config = dict(
    routed_scale=2.45,
    batch_tokens=[32768, 65536, 131072],
    dataset='wikipedia_en',
)
Below are experts of layer 6 (counted from 0) of a mixture-of-experts language model. Rows are named gate (a neuron's input weights, with its number), up (a neuron's input weights, with its number) and show model dimensions 0-127. Each number is 128 + 24 x the weight over its row's rms, rounded and kept within 0 to 255. Numbers have three digits each.
Before each expert's rows: "gets" lists some tokens that make up at least twice as much of what it gets as of all text. This comes from a sample of Wikipedia text that the model never trained on. Tokens count by the router's weight.

# expert 15
gets: " |", ";", " ", "|", ":", " 0"
gate0:105165138105149128159145143099122120095149144143166088133151159067126140129111128104128099095159114128152147094152139130148097130109124154090109130100155128117089155104110156136118116143119124138136125128146143124069138088120117112156129106090176169087134124147100131145126148119120104157163112128181135101123114156108151104110117102133175102110179096125110111119113083145083127168119
up0:123105110126112174123128120072175119082081146112127102097146114131164117123146110102119097127132119127151107144125136111132125120135126165118120104182135104103125123172133113143111093152102153164146102178141130137075151138122149139136148122126144096120111115131125075163123144123094141086120136145085147134148176127077149136116157112152141060097128127106090098163134115138128120147153

# expert 55
gets: " |", ":", " in", ",", " the", " as"
gate0:118085098145071121125123138148109112145153089149127129103095127148106099112110144105158130107145140136164130124092120133127141132163129112122143124102096095096125090133127120157099161114156165160146142157061148136120065142118161172085156139101141087097140126128141150126134117132166089113130120140148144127122140150129164148142123123158137125151102129084161086103134126136099121094185
up0:109148129152078118156115126163165101154119120171072127139103135136157134124135146130091088137069152104123100152129147139151182132160120127137147136124111143111120098108120113148116117115125173103134103131140131127088116133095127111115137081111181141122089116169159123170109107107176119122130125156107152121101154134101125163143110089116145089144134141089123108112134075120136175134108

# expert 86
gets: "\n", ".", "s.", ").", "es.", "ed."
gate0:146164150138106123152092149125133121131107092117148114124124093119122123187104152127130069121164159136155121088103100110103121119128103179163103119147128138133149142116113142117090065148120135141170130069093112091117142098119142135112117140142128110083084123160128111124093145106125133112089173135106119143102122095132133114132129116085129149143139076101107101110123104128149077125122
up0:120085122108090132143138071149134102109121107139163127115070117119128127112158093114106149143132134115156112153155095128165149127118110114063138126101109136119109118136133123133117156183140136160127129153150161152128133079137145112097133132159149150128131122129140178176157150136146138137138127100153111105169127153161161099110174113197146115112129124166119139148130111153098109171152

# expert 48
gets: " in", " of", " on", " for", " at", " In"
gate0:147135147121116137112084089165108177165114151099135169152123144128111130156085157099117128106108120132157122136186093152171155147115132110148108154100112125124153189081160123113126142108083097130147179151122131139169145098150068120127127122116085136140131116139143149123154131134100107130136162144106121113072143167110114135152134148116150103129096149138144094126111126117143149133132
up0:141110151109139123123094156181149082158093091107121125138143122110135142102134141121089105126098113126122120146166131108155117166095149116140093147136135114157119147108164111132108143108161137143150195157139108086144138107122095116108094144119131129131184112129155143125136149145107074182123131111164147159112158145099109110148118089151132147135148132151116164169141159125185154110127

# expert 8
gets: " |", " of", ";", "|", ":", "o"
gate0:114113125090099133131160125151132113143120114134105128144149143115160121131124068131153102103141109126109120134122114103069167153143089154147108144114117131112130125148138157122160141145125161106144124091132148096097132099127102154153146107101092153129135068117098109125123131121111073113127093149140104113096161088117113128109061073142129166145134130194115151092150147141111112102106
up0:119118139153142128124061136109127105135144127140118125108121104141122128087155115120099098172128147141161095111156126155144094116118130103110143112118134152123116159108125117129104105117122153148071103119150113163135152148130141135127114188145113082118165142135133115121138107151158138100088164137076122136151130135146099122159153191129120096072125181109103129100114140089108186141149

# expert 18
gets: "|", " (", " =", "==", " (S", " "
gate1:144107102119156139111145096117088095114147112144147116095126155096149148163106124114168128149145145142108179123107069125144148117119151190108129180115105152155171089115139127151108114111127098116118149128127132125072100091120112128085125079128188134137131111140107123127143097140164126144160103152150114125153096144143123144147155074114126118121104099150159152107124101135123142135153
up1:106130117153160132097148175095095128115144114124078135123135155161096144113177152148090147135176142103121145144082099103122121150151089124113120145125097134141104133126094111109140122076123078140128145122150119122180119147098190117151147122091133090148131137153110144153126147152143153140098121095149143164126150135170120131125108131115129135094086118120155121111137184154094152117110

# expert 79
gets: "a", "i", "o", "\"", ")", "ia"
gate0:136096108118125117179140118127103138158082123103164139120151120150126083154114129124125141117068145129129141107102096162143141135143142137090086125179102173161096096131133144133120118145167116090125132127156132106140142105099157099143135102108101129151135146125090139128192090143089120120124108095115100110120106119110141139110052138154110120088130148156181105106125120145133127134113
up0:104114150121103099106096134146150132107147097184128121121156094133096114134106148140137169111135151137112161120112143151107117144184102128122109144096160097147164093107133100159168112144144151169114161138137162122117133100141153128100073119124155141097160142136113138133154122113129121104173145118129080137145152147095154162091140146105092125103174113118137121101115136107084153101081

# expert 70
gets: "m", "b", "l", "p", "h", "am"
gate0:140107133134112126121145145162108140108131093158136128105133120092149127115114120114163099156143122148170128120133116146102162126121167152135126067133110150144058119150132158108159120087157138093116135083130104118159100119110127153104113136087093101092126188163132136103111154135154144118090095108142107117149143119123152141122117103146141147112080072088113130156127170112127124076135
up0:183111104138125139153124118162118114175128115137117163147129115112153138102134102132136118062183139158114181096114125088170160119129132146134120104142104177125096144083110160142166132172128133120139146123124105114107116106102141121152123115117137111174136094134111168136127140134075154135051107123161104094132140176128149118117103131122093120107138126118144123142119101096128133140119

# expert 53
gets: " |", "-", " –", ":", " -", " —"
gate0:134113123080147101111151124142114153128097138121125125094106115132113150119144125145095147137141194104159131128126075091112144153110105132107131108127107099144094132145126156159127116166157129115135129104086105121122145103104150130157137140143094145120114114131109132117103118137128099122188068164115142052128104076101132162110182104106093157105108135134096120129121121104129153124175
up0:105125166093093110107124154126115143155139135140151117125153114132162163125151128110098139155127123156096144099154109089109087104158123134179129163136119150144127149111113108108134147159130073109174141124179142074129129139141112143166145148114130115084107149119140158137110136096121133138113165140096142117175057142116078164137125124139156129145111138098139133092089157094140137131148

# expert 3
gets: "s", "es", "ers", "ies", "ations", "ings"
gate1:115101154134128156150116154129144090131109149152159118111097142124168117136122141122154140123110163165190157144146146116147170157140147060138121117127134109125133089142216165128128169143168112080085088148109168103106122132152105141130116147100143107128160155129122108099146086119120129138112146149110134085169124158151117127134110120139142134100129148140123108133105109152125107132147
up1:133119099104099194157128100167144097096139153120130145137127144105136142115144143103127154115109121174124125127158114113070135131143103116124123140097162207149121110137163111123112117127089128127140111161078162109077148099130113156151118084104147092127131088120136120136100104171142135124146129096124149135139142142117109087141128131146099113151156161118138104156135128140158122160070

# expert 25
gets: "\n", "==", "===", " ==", "=", "The"
gate0:150107142153127147101125127121160163127137138115098140132164150076128128091152109122182111127141123132134144117120133133122167150114109127130149111141083091103111145155128121137128084131156123133093119128108069156142117065146118122167122109101117143156101108127145106147132131148142104078109101108141146108114112125144133074115165109157146080090115077119127123181131156167092088143138
up0:134134090114147121070160078101097117123128104122122145116147119161125121121116115098116105101120070144093144139141137132146114148138126144139103129140110075179078114126181137134145114149113134144118095159077141139156128143148105126124140173128099157143136101131101114108124123150142138082124090161137116096161148132109113141163128149114085097159157160137143085077144108144143100142144

# expert 26
gets: " the", " The", "The", " his", "'s", " its"
gate9:093160120179133084123121077109099075095140115110175147136122123109126142120140147145078146153155151156116131149086107142172126117138092104171127141138139094164171128133104120131150166117146118108112123143129140117116157153160122109118133159148138129133103127179135143096111098175155123084134121148154129151164127139169134114118155101128184105163138153102127165117138142132131100125142
up9:098151107117087097154126109104124137105100146136131140165114140175149142156146153113106127131123111126105112118123119129082100120155104120119165130144142125095124112134104131130107128142138084152147098142124090123130124099157181121128142121137125083094156167103087114114138177144119148097180123147140145129092154114149199151137143172152108106169124101104080176141103122128114155131100

# expert 39
gets: " the", " The", "'s", " his", "The", " a"
gate1:173127111102079123092088116136114097130122110151144096064157165131129162143100118146121178147056124150120135142123144117109125126131130114165125111111161115118125123100091107161117151119136152146149139130115085143143170122127137096161103091172106146148127163132112088128170128125110124151129151122132148153151155115131084135166109149156112182110162110143117141124157125109123141165128
up1:133116073115124144121126144165149112125145152166128102158129130169121108163101120136151160144093140109146127139157132146116115161124132111158191151133119142139139182096112130119096115112123124143127068124150144106127111071098139117108146099150086129110109129193094113108096117131094133118154137122130113140185098128114122108145104109100097189149138137126160153131105125112158139160148

# expert 69
gets: " of", " by", " with", " and", " to", " from"
gate0:165124136100127101158095129143087141113121120124137084089126131063173157123124084150145138156124156126136115096127185093145129139156103136130138135127143139130139126096120124140087136122164120107081116091132132117133098139147099127134107089133116121134141116148171142167122156188134154091115082136070085141154133123115137124133093095149124134141132109105089123063122108123109133116125
up0:126139148147133114154167159127156126155138147144092181143137102130140119162127116120112078125105137129117124105146120140153133141147169107119060144105085083149112134096128148124142090112109092092145157133089082131155105090075108124121137142120143147147127119093131131120112077101138166149141103122113141083103137136127149141138147148149133122114141169183134157171123114131174108151120

# expert 22
gets: " 0", " 1", " 3", " 4", " 2", " 6"
gate0:142111170144142117098151141111106114119120124119144152111095137081109140153126121135122100176110152145126118101131132104093162158113135118163119148131127145133106145096115129121092129155133129132152108112128135139139120104141198105176126137112153154168117124096143048117133161144137103111134123145115108136167095076155101121113099111140094122121183122200141129107130153147140170095132
up0:163135141139127126115150146113130184129167151147096124145110127129146174134113144151169126110140142104101171112133157145126170150087118162143114086163138078133103102145137105146131183162121121118113135112131112105125125158074118128126113129149134192094155135129092142139119163119085099142140119127122154116166104149127139119104129116096163132158178120085117117134108090141180143129124

# expert 16
gets: " T", " B", " P", " D", " S", " M"
gate9:107111135125101143133093189176181111159129137126119159123134114168104119173126106130111129136118076144086137131159110135150099129121140160152155126109179103115089130119158156125126170081124168113095128121160129175132144101085123145117117113099092130143128102132142126138141075111162106155092133108156127131133125099149103096103066127120117161143130131144100104122127114104142142128128
up9:120062101134106127171135142126136103115104160175133131096154124115173138116136118118084126101107109119112120150155116156129107134096167101142122121135119132134100118174126145114143144113151144079110107123170129120104110131087137141146081114153121113121121108116106127092146142117132052146136088092120109113102131122141090088128134112124099139102157128145155107123180122167090176101106

# expert 9
gets: " 0", " 1", " 3", " 2", " 4", "1"
gate0:159173115126155113163166123076139141150103109150123126096094131123139129120137097131139137105156146150093091137126120114160141137114151101087156145127125113122151096150136102147143143141123108125111136178155141172101101122076103122147187126149169133173108157136122089068129084085145158110123130098111158164115148131155156100093100106117140117143116120105125145095093127122140126129138
up0:130112167131110156136164104118126075112114115098084123097105139152121130143120153099119170124174133152068095147138102113128085113129153111125155147148106173114116090107098124104107156111142138135108124070100185127075113142085154133113108128155102096082132119119131097129150112134164111173127126121127119119123131133145115145110119134121094154145092161143177145150121108135099121137136

# expert 19
gets: " |", " ", "|", " 0", ";", " —"
gate0:125114119143085141154129143118145123097101105137147124191133165129107094095114153142128128135101106102120135120134131108131149167099121124114151093158184142090143109097138144131082139114076142086144172123164130145131098072127121119119131127145174095142130114126113120095140122108132148186142077115125134163104187141139124121122129096118076112116130077140149115156121099118135144130135
up0:132083149146115130144170124144159110156120124152119094093160134150112129163103128123159107121152119155088100083104139148122125107135114164085134148132067142187142141161132169112087127142089113164157157161120135142138139161136147133131118113129133130117128100140132072151136109144112136115111127148110151162161155098121126139114168131102144106143148185106116189107133117138088146118112

# expert 5
gets: "-", "|", " of", ":", " in", " •"
gate0:093120111138129088111102118096081139133129119140136146167118149147136084150151159175077109110132158132119172111101123137141135140140169106123164100142133111080139155088138117107172132139083079155139129124168114100144149168140134080142138119118121113186152115097140150138126179124149131126132127130122128142192139126121162160131150104146136143149157124148098158153138120107098120150129
up0:110116089144120122150188141100131154159144133128153121114110110116127158116128160148133085134130116121096176166142138117066113118123124167131113124094138173132122122167138132155150143114118137134152134114113093148117080116095132144140139159143136148114102135119117094076118128102153155142138109144179141081148173127143140080149089094109099157138148132139104062104117125109129151090126

# expert 10
gets: ",", ")", "s,", "),", ";", "e,"
gate0:118113134130065138084115116160111141134111100155113086127120124140136139115140122129138105118129166176131115108140092152143115119147140142134152126101153111093125117106148146124130128104144094132077099115125160143148156104168118084120137183143176098148079162145111140192122177158133122146151139101150162168141092138132122119130101114098134122137128179152156156113146093133084121128133
up0:104141137139194104144147164093120128130165151146111153086094155167131136151141156104127154126058103116102104125071091098118151133131181140116147142116094142151130138122134133125106142103113156146147139168123134133133096151135147114082137134120137171108133111102110125137139153143153113148088099125141161113109161118098137172117110171153154082164143115103132158129158120150121123143140

# expert 32
gets: " was", " is", " were", " had", " a", " are"
gate0:138100149163121122116143156102131161115124165135138100166079151125158140141104159116071113116100097113105125157122141127140072172134095151176105138097165141170126105089111126126140147139106108150117126150129143136074130136144126115133143117169117125130115114164109148166114113107137148109130108161081121135098091122155157092064120127142131115092134156076121117115162132120107124130106
up0:110128153113141140099133133155100109169144108103123110151101113101102083117134112163130151117129127130177132099085121130102164142146147097137148094122130160123104071119081130184114116145157144125122120077151148101134133126084119155146119115103109143131190131154116155133109120113110136144138153095138144109143116138109140149160119096152137137140148100191108105127078155119169110082121

# expert 75
gets: "in", "er", "on", "or", "ar", "it"
gate0:106119148140124116141189138134140142164163145126179118127096149133091139145146112123163127142128134109119119110149135148119108120123081079127136130164093113077135127157151155127111170121130119086105100152108135146150154168159141116097151147133108092095185094145123142130154125159126087131145150111147091106145156109127108128141128130126115167119182139196121133140148133168158118150100
up0:103124135102136143131103110126075116122108151145080118097153119136116141138154136124131131117160134103111102116152102158111127132133183171128095107086094088147114077069124126109095114122132145141157152146121100102128092104116119124127143127137146108122137110116136177136149112121122169129116117110128157132082103154109142153097140115135198170074139109121119136142144143169164114096084

# expert 6
gets: "\n", " ", " ==", "===", " ===", "===="
gate0:123094091099106128132099082122090111138149109145104100117123114139180109102166135193089147104161147111158106146121129123107117116120126145100111093122144101115126125187120129110059100125140102150102131148116152117083128129116114138106166144172117161140137153126118085151128155122102162123140115114122154144109122167143115117118117118155097110080148157101140087168150093122133127131110
up0:125076102146126078113137152101143117116131117134145068186134128146152106126110117091144110141126123122138100162181170102113090123120112082116109139104178134111097105132121143135125100109102113091120117122132103144119174123155114144154131136118114164157112156111103106144126132155103145148136132148140124127119112165136123143143097149074187101105137117155088080124135129127126124066119

# expert 11
gets: "s", "er", "y", "e", "es", "en"
gate0:125129139133134196147166103116124128128176173112136160162140112133150144112089106101140106159134118140135154157139112118145114101093161099142109128156138091159058133078121114160165105064132105135083132132117151141152130123136121132170121145139114135159119124159143170141092167143128132129099154128142136127130154163122133123181135139112108093069124132132122127155120157133119144144136
up0:139148140170140102132136128141122106141142068148107157169116091122135124107132148138144113140158093138105163119154116153137123129136177154121149144121137153101106143103127112176080157105156115102105171127126115127111113131138129123120129130146118127181142149109135150099118148186124116179109113146120172139096143137159127188159134115126088129162186091155135154144163090158110119124133

# expert 92
gets: " to", " not", " would", " from", " be", " can"
gate0:164139101104108133135132143136134096125120086136117136137084119131120150121126122131157152108099126138154111125128130137126118110145118146131148086126093107092171118174119090155093108149095136134104113159114118126104129175099140155148146078113171130115080075130163121150125095135184152110149122134104166154163160183117109154174134094139105105093138115143143121170088125123133130097132
up0:119152111166152130196152144119188118149113126106125137115108164124124108183119166088154125133148148142126133148112166125147103137133124140147111140095110134102127151120095109085107099128134127137132111150137158118104131138120164117137076064124101127100077167128163138138131129163156144146169109157102154123156125159152140135142097121115082154120112144119131133152120062122119121160133

# expert 0
gets: "|", "-", " |", " \"", ":", " -"
gate1:113137145097160150114092124124137104147149113131102158149067136117099135155116173119128112130104170138141136112148096145127153143129089126101106128139172140111098143116138139090139148146124129154105143115129120120131120193108170154164153175146160082112149118104151137137099110111121099109118119150117128103109093130108098149158127060153137159139131100160123121169098177113110100105158
up1:135128129121142132083116174125116134131122111145145051128138103132154111108127111150146168100121137134133131170114132174116094098159100106118154121174130119150142088149078128149118100130139125123127117179092132134154144143164135099162155136122110129145148145111121125120116101136147167140141150127087144182137149183093162076182147112115129103141151122139131160139154121135108165096119

# expert 74
gets: " of", " in", " at", " on", " from", " the"
gate0:117119150173116130133111123138165116087155138121128185154129095133159087116135139139113132137139109091139128132112163111083115143143108154127109120177186129139119143145090102111140170126149117087108116150146119135139142158123126152176138128132109172153148096081128148102131119149142082145108101111096108164119143152115110089173079099129123115166143121094136094115116110146116128075130
up0:136101144124096142131108079099116133140131138155200122112136125135132134109138164147135117129063115162107080122139144089138144136128101112163154123125154142137141127152090075122181129190132130122111070109168122121131169145093135129114140133136139121179144132137133130142133111174169145117152118145144120123138154141126137139111169130146112150101081131157143086138101168129134126131168

# expert 40
gets: "\n", " was", " is", " =", " He", " he"
gate0:137123146095118115119143159131093115148121121125112085117143140072155123130180110142130091154127098151145154144069106100123118197155130121158118056112127095124117146101135169107098085146134135139123115134085123116124158187113148158117123147143140141116115135111104119123142088106107121107128125135110160112116148112131112126141144140112140178100119138103174110130097139071129135094148
up0:143112161113167152123142121133136183094122124115167148162141123073092133111099150154127127122142170115105111129102160135121129096132132132115137148128159113105112143079164084155148143140131130163175164099166129145119101174152129125105142126109106124119122140104115117144145108122182159140119115122115130152149093139134120162135121157138073101193093140102145144118118084163111148117095

# expert 30
gets: " the", "\n", " The", "The", "=", "-"
gate1:101093094110141167094116152142132144150135126131130145143101126094125120151124135147111160133128137123130113116139124172107100154144117100152143128131111123124093121142170150100074121155138117129151105112139113127072113179146117110079118119140095119081138113129187146167111101055121143099140085122133134099147152113173120095139162168117153119127099095127110152159114140128096129156162
up1:120126124111129128109090150124155130090139132149125114135141124148139128141139145168152139134158159171165169125091082158118177142094131130110099138119128149151137170115100167093120134134156119188117110115117127078133113183144095132127093153117123157125150110089086152148069114112114127174164158160144083085125118153102130148123155111130076130115130130120127150140142130135129132100138

# expert 60
gets: ",", " and", "s,", ";", "e,", "a,"
gate1:091138094131135167143157148158137138166131107079150143107131137103137146110107124079138151114172103130115077118144138116138154148131124136156122097107169144154158112102176132138138144157136121098114152134204147109133116122109105125101124141117142110154093162151121118089139165156139126112138174115137168152139097128139104139124124124086095146118103160105122087174124125106146142180105
up1:139113122110116105134145105142080120148152101132139135131152139114148134102118166150143093144104121134122085109110154128166145120149167171144137154079116121127096120131101142133076141122157089125134116082091133155118121107131116171105150100105154160174101105129135134124102142156078138122146169136138097201112113102150127104139120166112122132155078116152164128113081136093122107125135

# expert 88
gets: " of", " for", " in", " to", " with", " by"
gate0:135139133116143141099128120102104125140097106091120130131160117161123149131106109121117176146169113160140132155129105096116131154105142103157148130133094116152118134165125161133167118112101159149108142164127100097122097124071150119114114188150170108124130118167128155080114080152119108113122137121160118079153124123134121113140172166176130101141122107146134087148124138136067089143103
up0:144144129137133130133103126113145142102161085170138123135114114124105106155128127120116121133162188097140123165115091125141103112185118097161147118106141154129112165184079124101125152129109131129082097126159147149134148143144092104076124116151165133133142137091154129125136133136169133135103112129147140129148160154093126120145168160142133139084118180116173133175163124090125095133129

# expert 58
gets: "-", " by", ":", "=", " by:", " Born:"
gate0:135117156131096137116087144136126130154145139151114120158142151119139119125110144128061127150113113131168113112072153150103159111118135126174135120123110162108139149128097143119142146104173119162145197113140129151134163086137148155156119129128163111096154126137109147094166113089118157104156139118080108131143102124126110107151076147116149164132132142094096086134171126150131174142138
up0:109090120142117070132177139138157105120139103152135131143102187133144101155095138134079098107144093141149137097125089131145115138175163152103141094118136120118147120142111151106107157126125127128177120084157114154130153135139142163146136137080167153097138140123129128143156143139138144220099140133144128163138140128152102134124146115130126099152147161109128130118156115116088129169125